config.yaml
n_layer: 9
n_experts: 128
d_expert: 32
activation: "reglu"
balance_bias: false
init_std_router: 0.0362
lr_router: 0.000625
vocab_size: 32000
norm: "layernorm"
norm_eps: 1e-05
optimizer: "muon_variant"
beta1: 0.93
seq_len: 1024
steps: 9646
Below are experts of layer 6 (counted from 0) of a mixture-of-experts language model. Rows are named router (the router's row for the expert), gate (a neuron's input weights, with its number), up (a neuron's input weights, with its number), down (a neuron's output weights, with its number) and show model dimensions 0-111. Each number is 200 + 40 x the weight over its row's rms, rounded and kept within 0 to 999.
After each expert's rows: "comes before" lists some tokens at least twice as common just after its tokens as in all text. This comes from a sample of Wikipedia text that the model never trained on. Tokens count by the router's weight.

# expert 19
router,263,216,216,305,164,230,237,196,180,190,233,180,189,161,192,196,177,141,219,235,264,226,238,132,183,113,203,215,184,208,207,248,242,171,162,125,208,246,184,191,147,218,205,147,240,174,222,169,146,133,125,265,260,195,217,195,207,234,157,197,161,224,183,198,171,169,267,232,220,158,190,202,151,230,236,277,213,148,230,227,108,157,148,248,229,187,156,172,232,240,176,156,190,185,237,168,209,201,273,174,193,284,229,198,266,130,260,168,188,246,155,177
gate2,161,211,132,184,153,193,200,282,180,219,302,266,169,221,194,202,231,83,223,176,160,249,201,203,182,178,210,238,191,187,264,86,151,216,218,213,226,222,233,197,218,204,151,179,229,162,192,224,139,246,195,255,159,175,251,202,280,208,227,185,236,138,226,260,219,156,165,305,219,194,216,103,266,193,198,253,193,196,56,286,175,247,180,222,130,175,220,231,205,219,218,166,235,238,192,174,160,194,249,192,235,212,207,188,171,165,248,178,131,211,141,131
up2,156,257,184,230,184,134,207,215,195,214,215,213,219,266,206,148,140,160,193,168,186,218,190,178,225,156,203,135,249,265,172,173,168,230,170,245,194,121,136,196,131,227,107,194,143,225,148,217,202,245,188,211,279,195,238,256,252,216,180,215,157,180,149,215,142,216,191,280,210,245,254,169,234,202,212,254,189,198,120,212,145,182,245,183,171,180,180,192,169,322,239,249,219,213,194,151,190,185,241,198,178,184,171,124,229,295,177,170,189,247,319,186
down2,217,197,203,204,233,173,128,218,218,191,162,205,146,207,233,254,212,198,257,242,216,190,153,208,281,193,185,160,199,220,203,164,188,238,172,178,238,202,233,232,263,137,123,97,193,190,223,203,165,220,195,214,205,268,165,171,189,238,148,309,226,194,238,222,215,153,212,162,209,177,228,134,143,256,211,165,200,224,193,169,210,141,163,290,195,215,88,208,163,163,206,219,190,287,201,198,155,262,178,256,205,211,307,195,254,234,201,234,154,219,220,160
gate3,156,177,196,196,166,153,207,183,225,266,199,267,199,198,109,220,176,143,188,290,260,226,234,147,251,171,186,189,255,154,225,190,98,148,171,218,233,244,164,125,256,167,189,162,188,207,210,199,234,147,265,145,163,209,188,174,92,215,173,146,144,182,262,253,200,199,239,151,177,234,176,181,205,168,283,211,195,148,163,240,208,229,145,171,227,258,232,307,239,154,158,213,180,262,202,132,206,243,132,132,182,200,224,190,190,203,213,177,279,191,205,189
up3,197,149,233,197,259,221,150,248,217,202,235,202,210,172,217,226,262,200,159,207,193,197,233,112,120,191,135,226,166,191,195,226,187,176,112,244,221,183,151,160,239,130,184,180,182,180,280,200,229,191,209,220,206,219,236,102,260,169,185,123,152,160,225,142,161,177,270,190,249,133,223,229,196,238,277,238,251,168,158,245,184,207,209,134,166,208,168,185,229,204,215,241,228,150,214,220,282,153,145,145,213,244,224,91,146,124,224,184,211,190,228,154
down3,187,189,241,189,233,205,161,176,200,149,205,210,249,278,237,206,260,282,178,201,201,161,182,240,160,203,245,143,232,233,185,249,285,144,137,143,214,184,229,246,173,197,249,196,241,216,199,202,167,220,184,205,219,236,142,197,212,80,221,222,163,273,134,158,198,244,139,163,222,198,209,262,232,160,110,137,146,260,245,222,272,189,218,213,203,159,193,197,187,202,215,178,257,191,207,213,201,227,230,207,181,123,143,169,227,220,190,184,186,217,231,257
gate4,167,257,198,223,122,242,212,198,198,263,207,280,174,180,251,194,244,128,187,230,201,196,203,134,159,115,228,287,159,192,224,217,151,245,163,179,257,172,166,196,231,232,157,173,197,159,184,221,104,189,204,212,238,204,164,200,168,176,212,210,214,206,275,190,197,204,227,235,216,169,209,229,270,251,153,265,239,212,237,130,140,186,199,234,152,162,182,195,215,140,224,218,189,220,214,199,199,216,198,265,151,224,219,283,183,135,194,217,227,122,140,139
up4,206,222,236,173,180,159,195,151,167,266,202,229,210,189,179,156,208,174,152,205,141,151,152,103,132,208,227,187,231,164,246,217,204,202,241,193,174,186,186,198,236,200,175,190,213,186,169,321,167,190,229,248,184,217,209,245,171,118,199,198,269,139,285,152,188,231,189,191,185,185,113,239,211,169,186,181,204,226,184,198,188,261,193,206,167,167,182,111,175,196,117,153,214,219,225,200,266,135,187,182,159,249,198,238,224,137,180,184,186,222,177,216
down4,150,172,203,252,125,169,175,241,176,165,237,226,167,176,145,202,256,172,212,269,177,189,263,129,221,229,214,225,218,133,214,188,182,230,163,195,191,194,238,235,190,205,181,162,191,227,200,171,229,228,207,198,215,149,172,190,138,208,227,195,217,174,266,235,209,198,173,241,176,219,169,182,193,258,209,231,238,190,223,239,177,220,124,175,240,230,227,292,180,260,305,263,180,250,203,280,195,183,239,177,157,146,261,201,147,213,271,165,224,177,160,216
comes before: " the", " a", " New", " as", " North", " South"

# expert 13
router,267,214,175,264,157,260,224,161,248,163,248,159,171,192,223,236,187,203,291,143,264,219,178,60,211,162,190,222,206,129,200,280,200,262,185,169,191,204,211,201,170,216,182,227,198,216,134,154,211,212,184,231,150,246,163,140,205,140,188,182,207,243,152,194,146,167,228,194,219,219,179,172,208,211,249,206,160,159,186,234,171,157,212,236,157,148,202,221,246,222,194,117,234,151,239,169,163,180,163,186,261,241,142,198,250,216,215,211,161,154,193,153
gate0,192,173,213,194,262,169,223,323,251,225,248,148,223,233,174,167,206,231,239,181,207,255,202,143,253,173,208,196,209,175,181,225,204,228,248,171,205,216,196,180,225,182,179,218,167,234,287,195,254,250,234,198,178,239,155,198,107,288,206,258,209,176,249,225,159,171,244,156,146,177,224,177,214,188,168,192,190,215,227,235,177,210,241,214,196,212,186,268,224,199,231,202,128,210,140,243,272,194,116,191,180,192,189,242,278,167,202,204,153,130,194,194
up0,204,226,217,247,141,179,174,120,139,206,121,283,195,153,211,206,203,175,125,280,183,150,169,194,179,195,199,259,230,248,182,211,128,193,134,213,212,189,166,210,177,192,207,174,145,115,182,135,214,237,165,197,147,229,204,209,323,166,217,167,231,180,173,143,210,192,161,231,288,229,168,233,224,187,185,264,219,165,167,203,260,165,177,234,226,191,248,191,231,202,173,146,207,161,197,190,202,235,240,194,215,158,160,192,131,231,120,224,243,272,181,184
down0,218,194,251,238,197,136,109,218,166,205,244,232,224,264,248,175,182,156,181,215,250,185,199,191,249,194,178,217,210,181,172,182,183,209,179,129,204,183,152,102,174,156,217,163,203,165,265,231,199,200,194,165,160,209,197,200,266,187,264,286,183,179,224,275,173,227,258,155,206,254,200,200,200,204,205,231,304,260,242,146,263,151,185,198,256,145,215,169,287,284,274,161,245,215,206,183,264,142,280,138,197,74,195,216,178,186,134,206,213,190,172,159
gate1,263,215,192,180,239,194,141,256,172,216,194,182,296,248,198,192,253,162,172,186,219,209,149,155,240,238,145,216,236,236,227,243,159,153,160,176,251,199,199,168,222,149,144,140,226,238,213,251,186,215,223,213,220,211,223,180,57,231,80,147,181,187,244,256,168,232,216,187,267,225,214,270,202,176,200,149,222,183,176,178,218,239,197,160,185,223,215,256,158,267,224,152,158,176,268,116,192,249,275,247,187,203,206,239,181,207,205,232,176,149,242,165
up1,143,209,181,225,137,230,253,220,215,213,193,279,99,200,177,242,112,224,204,194,158,181,215,220,179,135,233,165,128,162,197,189,133,246,238,188,178,308,154,198,185,240,246,242,161,137,201,222,213,171,190,223,219,185,188,261,322,110,313,181,237,206,212,204,213,182,209,223,176,119,211,175,237,207,193,207,247,188,216,184,155,141,143,231,224,199,188,131,242,141,180,209,259,215,163,306,200,166,141,167,215,178,212,139,284,141,167,192,260,270,147,176
down1,218,156,178,140,205,241,192,203,169,256,194,210,207,275,163,173,177,187,201,207,168,184,208,224,164,186,199,189,184,196,225,197,190,230,140,210,174,193,226,120,223,188,243,147,113,208,161,199,153,218,194,147,276,227,196,165,182,210,150,153,199,197,146,171,209,194,216,211,126,224,172,250,192,244,223,244,287,263,178,145,165,201,250,189,252,192,181,253,211,205,180,219,160,236,247,208,198,196,249,238,253,140,222,204,238,245,221,250,168,204,177,202
gate2,189,179,178,149,132,274,155,250,225,294,115,122,243,186,228,182,211,166,230,187,165,287,244,194,146,230,186,204,191,160,174,225,116,198,218,242,199,282,131,229,231,190,217,229,163,215,156,153,241,260,98,183,111,182,209,238,220,210,117,187,192,206,164,203,197,136,254,224,191,164,233,193,233,198,247,206,209,182,116,158,219,209,163,151,193,216,278,215,268,238,259,133,184,217,256,255,198,244,172,201,208,168,135,169,194,242,165,229,187,159,241,225
up2,176,213,246,188,273,132,232,150,169,135,267,285,184,256,154,220,187,272,169,230,226,116,180,210,225,174,191,247,215,229,227,189,265,223,172,198,198,114,245,181,187,187,221,163,181,169,218,275,125,109,228,205,219,233,192,189,184,208,221,229,189,201,224,190,236,312,104,184,243,237,164,233,165,218,178,236,193,239,278,244,159,181,274,223,240,172,146,186,188,177,196,266,179,191,113,174,248,162,193,164,182,208,302,234,188,154,210,147,190,217,182,203
down2,233,171,170,215,239,224,206,190,207,186,227,205,184,206,250,271,241,272,207,189,177,219,219,202,232,94,151,152,233,191,210,217,187,227,171,197,195,156,225,189,189,195,226,164,195,205,187,145,138,207,246,240,175,179,170,217,158,189,235,237,116,236,141,230,204,183,247,162,214,169,217,276,274,152,199,223,213,197,162,286,207,207,217,162,202,299,245,201,181,175,250,225,153,141,175,229,152,173,187,178,177,234,202,233,233,173,238,188,163,227,195,191
comes before: " |", " 0", "·", "whose", " -", "Following"

# expert 114
router,192,185,219,272,208,249,214,165,179,200,249,179,193,169,239,198,147,197,249,169,209,211,182,146,270,167,172,173,209,145,225,253,233,186,189,147,166,272,250,224,171,242,226,147,203,244,214,197,166,157,239,243,183,256,211,228,146,134,210,184,194,226,146,253,173,244,278,225,235,159,217,262,195,243,231,183,146,187,229,230,134,219,173,256,175,142,183,183,165,265,180,158,208,191,190,125,216,160,223,203,301,207,158,205,229,144,306,252,166,167,160,244
gate0,185,181,135,162,207,192,110,176,151,212,181,157,219,168,191,223,211,172,244,159,155,213,181,240,218,213,210,219,187,306,197,198,244,156,189,217,210,222,237,167,181,187,247,208,161,235,234,196,233,196,233,205,189,245,237,212,124,189,248,208,234,181,170,237,170,182,224,194,184,133,156,208,171,235,168,279,110,187,121,267,170,173,200,199,224,209,46,193,179,191,252,240,281,337,184,271,163,215,254,158,236,187,201,256,176,194,182,199,155,189,240,217
up0,177,229,118,227,233,192,183,189,133,272,158,153,252,193,156,214,204,165,234,142,193,166,162,282,223,214,190,166,215,272,255,130,226,138,169,199,200,221,199,199,248,166,277,224,161,231,256,204,219,181,190,172,194,227,234,230,167,197,259,152,215,234,128,242,159,161,194,187,103,123,163,185,141,189,152,294,141,162,136,256,213,214,192,155,251,245,159,211,222,204,173,284,233,304,195,311,166,176,264,190,223,161,205,243,178,211,209,174,171,198,169,218
down0,166,149,141,212,236,185,210,206,182,169,280,232,214,250,154,212,154,215,192,217,122,277,208,234,190,161,213,197,200,190,146,189,192,95,199,207,151,173,142,188,227,168,279,231,170,178,146,222,195,221,165,199,237,160,207,296,191,211,193,228,195,191,202,140,192,242,196,182,233,181,157,264,201,336,177,159,197,195,196,207,214,151,186,203,235,139,191,183,151,245,201,135,192,215,166,195,146,249,237,212,140,139,218,236,268,218,140,202,204,268,203,218
gate1,217,177,202,239,202,200,196,193,164,263,205,178,291,169,160,263,205,251,190,178,231,171,224,172,203,181,208,207,277,211,221,197,227,185,201,207,196,220,263,152,186,247,201,203,183,180,214,215,194,152,223,210,264,178,169,209,105,163,184,200,240,214,195,127,189,185,111,222,196,256,163,204,210,276,213,151,230,187,172,196,214,281,232,219,230,241,150,100,226,243,187,190,173,205,216,207,258,163,188,226,199,192,215,222,210,200,191,217,161,213,219,228
up1,221,160,222,272,199,240,215,149,224,212,263,182,249,121,199,181,168,238,236,185,200,141,221,194,216,169,211,187,262,160,240,173,203,212,200,181,201,195,210,263,229,271,199,184,174,262,227,184,206,150,176,201,246,153,214,199,157,171,201,206,236,234,226,199,183,214,125,161,175,260,176,201,186,230,204,146,216,199,150,231,238,259,284,247,246,275,230,170,264,236,143,183,140,172,200,200,254,173,192,203,194,143,195,214,223,241,159,167,259,158,181,201
down1,228,190,267,194,231,211,175,153,199,228,179,134,223,162,270,284,269,198,276,124,229,130,221,187,172,181,164,192,159,233,238,168,245,152,185,161,249,220,107,183,245,253,175,217,193,218,158,189,255,187,220,215,220,151,205,214,221,170,160,198,256,185,208,161,199,119,148,277,214,262,236,145,145,230,284,250,200,177,212,229,210,197,146,180,271,262,209,165,206,226,218,135,206,199,203,222,161,184,220,184,141,210,211,182,152,248,199,215,179,261,158,233
gate2,180,173,205,294,156,177,205,186,181,168,177,198,221,191,187,194,179,255,151,195,222,160,273,220,199,180,236,160,247,223,259,163,124,193,198,231,261,233,218,213,189,195,86,171,157,176,165,145,206,216,148,205,202,131,222,168,242,276,204,208,199,222,244,203,217,187,184,211,100,238,177,153,215,142,275,201,190,228,172,197,220,164,234,228,226,223,212,201,210,233,250,245,207,223,203,206,225,236,158,204,172,181,173,203,180,162,136,226,260,268,225,270
up2,233,204,150,150,225,243,206,240,229,197,226,179,173,296,221,218,177,211,241,222,195,231,100,198,198,268,209,217,196,191,219,153,149,203,209,154,153,174,190,281,236,280,242,254,240,198,192,208,187,185,235,231,252,204,174,218,191,261,189,273,111,146,165,230,160,155,180,201,264,223,163,187,303,189,211,149,149,152,176,107,173,253,194,201,148,149,246,162,257,191,173,157,138,218,267,218,191,192,232,159,183,229,209,223,209,180,259,141,199,237,207,140
down2,232,178,267,174,196,149,242,189,198,227,160,204,279,191,182,205,181,225,227,186,157,204,201,174,251,162,238,223,214,158,236,182,179,202,210,236,232,203,278,165,210,190,176,199,221,272,197,180,171,166,168,205,212,204,214,109,263,207,217,258,221,235,253,207,234,227,211,267,171,253,220,145,262,250,210,161,160,197,190,197,181,216,222,272,252,169,219,195,194,231,212,195,180,177,216,177,246,229,149,126,223,194,252,173,204,258,230,153,199,224,193,226
comes before: "s", " |", " own", " first", " -", " father"

# expert 121
router,187,157,248,287,159,254,241,152,217,129,258,153,173,144,249,171,180,247,206,215,267,180,243,132,152,127,124,220,219,249,139,208,217,249,182,127,210,171,217,190,150,194,136,187,245,208,187,173,154,137,111,216,271,227,215,211,152,173,153,227,195,189,230,172,160,232,233,229,206,104,200,246,151,242,268,248,208,124,211,263,178,149,219,217,266,158,188,202,209,252,142,189,218,210,201,166,188,184,251,158,222,300,220,173,269,190,233,202,191,168,154,180
gate0,196,152,216,224,118,236,181,351,137,146,181,198,185,181,244,201,159,230,154,222,207,147,227,260,251,195,166,247,185,170,199,170,190,218,186,223,133,238,219,127,248,211,85,204,214,150,147,180,144,215,164,121,176,200,160,276,208,182,195,174,246,217,163,270,164,220,162,203,144,234,156,229,189,162,219,165,150,141,187,185,253,165,210,200,187,150,219,251,230,154,167,199,151,270,139,219,259,223,179,155,198,225,209,270,210,204,197,166,188,215,245,276
up0,221,259,208,197,301,124,204,41,248,212,227,219,205,225,136,225,247,187,231,207,206,280,164,209,169,174,219,143,158,223,193,224,193,195,220,175,240,189,142,262,164,154,304,182,209,213,251,180,215,170,230,255,224,182,225,153,230,176,229,181,106,241,240,141,218,228,213,184,226,156,203,180,200,248,187,190,243,247,252,190,105,275,229,185,263,238,200,93,168,245,237,218,226,172,248,169,169,143,196,214,222,155,188,138,201,223,200,208,238,218,163,109
down0,266,187,180,166,159,217,292,143,260,237,175,172,215,241,168,219,193,142,177,225,170,278,183,175,243,166,323,219,185,189,181,109,177,176,189,230,221,137,170,313,182,164,214,225,191,250,193,255,224,187,223,172,190,178,215,217,219,204,159,312,190,211,225,207,213,200,187,219,201,262,215,292,226,252,228,188,209,214,194,194,170,213,236,165,209,212,128,161,186,213,159,183,159,128,173,153,221,246,240,180,201,198,184,178,167,181,196,197,223,206,141,185
gate1,197,184,241,171,252,232,216,189,274,176,237,99,138,255,246,242,206,205,204,167,177,166,153,214,245,271,143,174,192,243,174,161,105,226,207,205,177,238,211,257,289,159,183,194,191,157,159,215,207,179,168,142,186,255,208,237,198,247,190,175,250,162,206,202,199,230,195,152,183,281,200,249,230,178,237,179,190,154,177,217,136,195,169,179,253,198,265,137,201,211,157,200,140,169,130,127,200,227,144,128,208,199,239,179,219,153,222,227,179,230,220,121
up1,202,198,221,188,297,178,264,176,209,228,204,85,196,188,214,202,251,158,198,236,223,219,200,205,167,238,205,182,267,243,184,187,205,214,189,207,107,244,237,228,198,236,190,204,183,198,234,200,218,167,105,207,209,246,118,224,239,234,147,163,260,197,207,210,188,175,178,146,181,205,169,214,222,190,182,174,229,156,164,235,127,196,140,169,228,182,241,165,182,245,164,191,209,164,176,166,215,161,183,167,165,190,224,200,246,182,212,229,184,247,233,86
down1,201,214,239,210,245,195,158,169,130,153,164,164,198,248,184,257,213,237,188,150,242,169,255,239,203,194,261,180,217,146,130,208,258,251,209,216,227,207,270,137,180,181,175,208,197,219,192,195,171,119,200,229,201,212,264,187,225,189,220,263,237,217,243,241,222,219,217,174,233,184,235,216,248,158,211,195,98,225,208,182,195,195,177,175,240,127,153,231,226,227,139,151,205,155,180,183,174,231,99,218,341,175,211,184,226,235,164,202,70,162,154,216
gate2,207,260,236,196,302,149,239,130,197,169,182,229,240,193,143,133,149,182,211,218,127,170,218,213,280,142,295,186,168,122,110,140,229,182,243,194,204,241,250,198,208,106,199,147,142,249,160,187,231,158,269,254,126,195,263,237,129,197,217,187,188,211,227,248,159,257,241,219,152,267,222,186,209,203,274,213,143,212,158,148,208,156,186,148,240,165,217,252,162,195,223,244,183,244,169,224,101,207,257,162,179,228,185,190,211,285,186,249,160,228,136,218
up2,196,164,164,157,155,159,214,255,216,252,279,167,284,199,270,217,250,246,191,163,169,124,197,202,82,223,138,184,238,253,210,255,168,180,195,161,144,169,129,197,191,217,220,248,179,174,213,169,138,194,201,187,271,179,240,226,162,190,168,209,178,152,213,235,188,139,184,178,222,217,116,206,152,197,208,139,258,191,162,215,168,220,220,252,182,264,187,237,197,180,179,189,204,264,264,209,264,235,224,251,206,135,167,232,169,191,217,267,206,166,201,211
down2,226,167,172,182,161,168,177,281,192,260,156,198,120,219,160,226,172,188,194,175,209,199,184,207,243,189,215,205,255,197,192,194,252,171,157,154,201,177,164,225,165,264,262,243,186,230,232,100,212,188,232,254,215,183,132,246,242,220,121,189,219,210,167,176,209,179,181,242,149,240,172,178,233,131,193,136,218,219,271,172,196,206,220,221,234,175,137,196,330,194,144,267,227,195,184,203,152,196,238,238,102,114,214,203,167,100,210,182,147,257,270,206
comes before: " the", " a", " his", " their", " its", " this"

# expert 83
router,206,158,220,230,136,299,249,165,212,181,250,244,157,154,215,249,186,212,205,181,285,210,210,168,182,188,127,214,181,137,205,267,201,181,185,208,203,226,165,204,189,210,185,130,246,183,155,192,153,138,239,247,219,281,171,198,229,156,139,236,128,201,101,157,168,228,280,218,205,162,203,212,157,225,242,241,234,153,215,208,169,206,182,173,235,129,183,175,239,236,198,161,211,190,277,145,200,147,245,132,261,233,198,176,240,197,217,228,171,219,131,136
gate0,137,179,165,169,114,193,242,193,174,210,238,159,165,245,121,221,241,177,259,129,103,256,217,196,171,190,134,259,202,267,140,247,151,177,261,196,205,161,161,200,212,152,244,188,162,172,167,203,228,257,173,254,222,251,219,236,215,165,200,258,237,241,226,185,237,217,197,273,225,139,235,177,190,188,170,241,265,205,213,139,256,218,235,159,148,159,200,160,195,159,222,110,175,239,214,296,192,153,181,137,168,188,227,257,211,226,207,213,210,298,159,226
up0,236,230,229,209,286,210,193,171,211,221,139,273,271,185,269,173,145,167,130,289,261,160,157,180,232,195,251,136,217,83,270,145,270,237,177,171,175,255,222,178,211,222,151,191,245,249,238,188,161,161,225,168,184,173,200,207,173,243,190,182,174,142,187,253,164,204,189,110,199,252,182,261,181,234,232,192,160,213,187,257,136,223,161,259,244,245,161,261,199,244,172,303,223,209,148,129,208,182,208,269,237,200,181,157,181,170,238,177,188,106,217,167
down0,269,213,242,204,235,176,224,239,199,185,208,186,85,207,206,209,155,162,194,114,190,231,201,189,223,248,197,161,182,222,154,307,251,134,175,188,189,180,232,169,201,156,186,117,207,251,220,217,169,150,210,219,242,188,245,263,267,240,150,209,196,205,164,224,115,260,177,129,192,215,231,230,209,148,192,196,152,185,268,256,142,142,235,191,209,155,188,202,190,226,192,209,209,182,194,186,226,166,215,194,231,278,243,204,187,182,217,97,150,186,208,235
gate1,196,222,221,281,256,147,254,148,235,169,168,171,294,197,256,267,69,205,224,196,204,161,185,196,125,228,197,192,189,192,167,229,140,161,155,154,215,133,256,167,201,99,240,165,207,179,190,276,153,215,195,188,230,207,217,188,186,212,145,179,199,192,272,203,199,143,185,230,193,265,200,165,178,213,158,201,194,205,203,191,212,234,146,207,218,231,229,190,207,183,254,159,151,187,128,226,162,279,263,182,190,156,215,206,239,229,250,176,210,194,165,144
up1,174,220,219,283,257,253,282,206,279,207,228,134,221,189,174,185,132,265,238,241,208,136,186,201,168,230,210,254,163,259,173,188,169,149,160,185,227,198,240,114,248,122,209,186,194,193,210,164,206,229,135,258,171,165,153,228,207,210,230,201,272,227,207,202,200,177,185,225,218,273,229,156,216,268,186,180,237,145,266,195,198,218,203,178,178,194,219,190,205,153,254,137,138,248,186,215,182,217,195,193,168,115,220,235,215,213,216,178,198,155,181,164
down1,216,181,147,132,169,201,245,196,215,242,166,179,234,211,131,222,176,204,192,197,193,233,204,268,210,193,221,219,206,206,227,191,206,169,148,250,133,134,195,247,237,190,249,215,228,224,200,148,138,141,238,195,241,269,153,248,242,195,233,222,230,167,184,193,131,253,201,214,178,219,238,204,231,222,198,122,139,173,209,258,177,292,220,203,213,235,192,194,243,207,246,201,174,128,206,158,163,160,208,146,152,210,155,198,185,193,222,240,115,235,270,223
gate2,220,257,207,164,172,216,216,222,190,145,247,160,181,190,116,131,283,249,278,165,108,157,166,139,195,175,183,180,217,206,216,180,197,241,220,206,224,233,215,258,244,135,166,226,256,206,152,181,197,273,240,223,222,177,195,196,159,291,236,158,328,231,171,162,226,191,110,217,203,181,252,196,191,116,245,149,167,177,224,164,185,186,226,123,232,252,165,218,211,220,261,239,218,236,220,205,223,181,183,224,226,195,158,171,228,231,167,195,221,181,214,196
up2,199,129,222,212,221,211,204,215,255,288,138,259,192,247,219,272,178,133,171,164,251,259,170,226,151,216,219,183,216,224,239,297,176,133,212,159,199,184,168,172,184,263,215,235,166,231,235,171,168,200,216,177,153,153,253,188,190,167,188,214,152,164,268,180,243,179,225,171,232,156,160,185,260,270,164,248,244,212,105,259,217,194,122,226,196,181,205,215,155,193,178,230,175,200,172,180,212,216,188,143,216,238,242,208,212,145,194,218,180,169,201,225
down2,218,248,186,208,162,193,164,147,201,184,260,249,190,245,200,156,212,259,127,242,169,206,268,207,302,125,200,165,188,162,253,209,156,227,191,200,192,174,217,243,149,227,205,210,210,152,115,202,210,194,212,161,284,253,230,145,191,230,263,159,121,265,234,201,116,258,223,179,164,210,215,203,228,275,163,148,136,142,236,143,152,214,203,168,265,252,218,134,257,223,271,147,251,190,205,201,202,183,227,235,205,158,204,116,225,156,209,189,186,245,153,194
comes before: ",", " |", " (", " =", "'", ";"

# expert 88
router,207,132,252,255,139,285,247,168,233,176,220,199,160,117,221,209,223,222,186,165,266,273,223,164,176,178,172,201,172,142,221,224,232,201,151,191,215,252,168,223,176,223,185,103,249,204,179,158,142,170,214,223,215,223,179,206,208,122,166,185,159,222,151,157,167,244,297,256,225,181,205,228,150,219,246,236,223,171,136,214,181,180,217,186,285,187,141,141,167,225,186,174,224,187,252,136,228,171,233,138,207,249,202,123,226,182,223,200,179,179,200,213
gate0,235,207,174,171,198,234,258,203,232,204,179,231,195,250,264,178,221,228,173,129,165,227,193,162,192,191,191,194,230,203,191,165,238,172,231,143,249,173,207,167,177,151,305,311,203,186,220,202,247,258,131,246,193,221,269,228,113,183,208,221,233,208,269,201,198,142,222,224,202,154,233,148,172,134,134,188,267,178,201,231,212,221,173,186,186,209,218,263,200,225,185,181,189,246,195,261,211,266,145,202,216,112,198,218,198,253,178,196,186,158,240,192
up0,257,218,211,171,121,208,263,241,227,238,209,237,129,254,224,172,214,180,259,165,276,250,177,182,182,216,144,138,154,210,192,260,158,182,141,218,230,229,174,123,217,138,186,267,255,149,188,122,204,199,211,204,209,201,156,281,194,172,207,237,165,250,236,202,161,248,240,248,165,176,180,189,171,160,178,208,266,188,213,206,175,246,160,139,212,268,155,214,215,177,212,224,168,218,237,242,177,158,236,165,212,121,132,191,202,257,191,200,230,171,176,182
down0,202,145,233,222,231,203,141,183,118,223,183,171,198,192,124,249,169,244,168,154,150,231,194,239,159,249,185,116,290,198,261,169,196,125,277,185,221,189,203,231,173,224,210,211,139,189,187,197,241,200,222,224,239,240,233,250,231,151,146,203,214,142,124,216,247,169,268,194,254,254,206,188,209,157,190,134,180,179,260,153,234,149,216,183,186,239,96,225,219,192,163,191,220,243,205,204,169,246,183,218,126,260,140,174,174,208,211,204,188,241,223,226
gate1,158,149,162,206,255,206,182,185,222,159,193,186,223,210,223,185,210,168,236,206,330,114,233,243,146,181,151,185,174,208,229,218,148,161,252,173,145,217,189,173,176,264,148,229,129,215,233,205,195,218,191,218,172,280,171,234,219,186,173,243,245,214,173,149,236,228,189,200,187,151,223,189,206,109,209,190,270,197,246,189,277,218,221,213,174,261,169,177,223,224,206,165,221,142,193,207,171,170,188,241,187,158,188,173,174,175,244,305,276,220,241,168
up1,207,239,205,228,201,193,180,278,217,197,139,214,234,211,240,190,188,161,202,206,198,163,238,151,168,210,192,192,175,196,185,173,203,247,251,171,158,195,213,255,224,221,125,292,209,273,153,239,177,196,196,217,146,245,255,219,240,115,213,277,229,131,196,277,213,185,192,241,114,146,227,105,317,149,166,187,231,256,204,149,222,206,235,208,198,223,218,252,210,280,120,180,195,165,209,208,175,217,184,217,240,240,200,156,149,231,221,199,195,131,192,119
down1,196,178,155,291,195,194,165,173,216,202,136,205,154,222,268,194,226,168,191,163,248,146,226,234,217,227,166,186,211,194,149,243,186,118,263,171,142,211,156,196,217,206,156,129,212,262,211,187,274,187,185,240,183,322,214,210,241,212,195,203,192,198,218,242,164,259,195,127,198,152,259,224,138,180,185,180,277,201,249,254,309,200,178,196,225,249,159,215,192,263,193,238,263,191,164,190,149,215,220,210,148,140,158,175,165,165,205,251,185,194,246,206
gate2,183,195,325,205,169,149,142,196,238,195,166,227,134,172,188,204,147,223,228,208,203,195,153,213,218,244,223,226,224,110,197,204,186,221,215,237,246,278,216,186,148,215,213,165,267,224,236,191,228,140,132,196,227,149,187,225,155,132,167,185,149,170,293,179,194,254,228,161,207,187,160,199,165,201,186,226,185,122,158,199,198,149,185,180,232,247,196,175,232,183,302,192,176,192,202,169,199,230,207,229,164,185,208,216,189,319,203,123,184,228,221,245
up2,187,184,184,274,228,199,247,228,234,208,208,249,233,245,241,205,218,155,149,219,247,112,166,198,207,243,182,200,151,166,204,234,151,277,164,194,198,244,161,184,175,184,187,243,228,246,244,234,239,179,206,197,204,227,164,173,157,205,169,200,184,128,233,197,190,325,201,166,247,157,178,247,201,188,222,218,165,175,110,176,194,234,204,142,197,225,174,231,181,124,264,254,193,169,197,196,170,195,201,147,231,255,251,196,119,167,199,180,266,231,197,198
down2,204,144,202,118,218,166,166,206,168,192,236,277,276,139,235,207,165,226,176,228,212,286,163,199,172,202,149,143,193,242,175,124,259,193,189,159,213,172,154,279,190,217,168,165,196,225,265,224,228,303,189,166,207,198,153,188,150,190,129,247,156,254,202,199,205,226,220,290,222,244,188,232,280,189,216,189,209,212,311,207,221,203,158,224,267,213,166,170,155,225,136,257,227,223,220,151,240,234,184,187,231,163,127,163,258,214,163,196,176,251,201,230
comes before: ",", ".", " and", "s", " (", " was"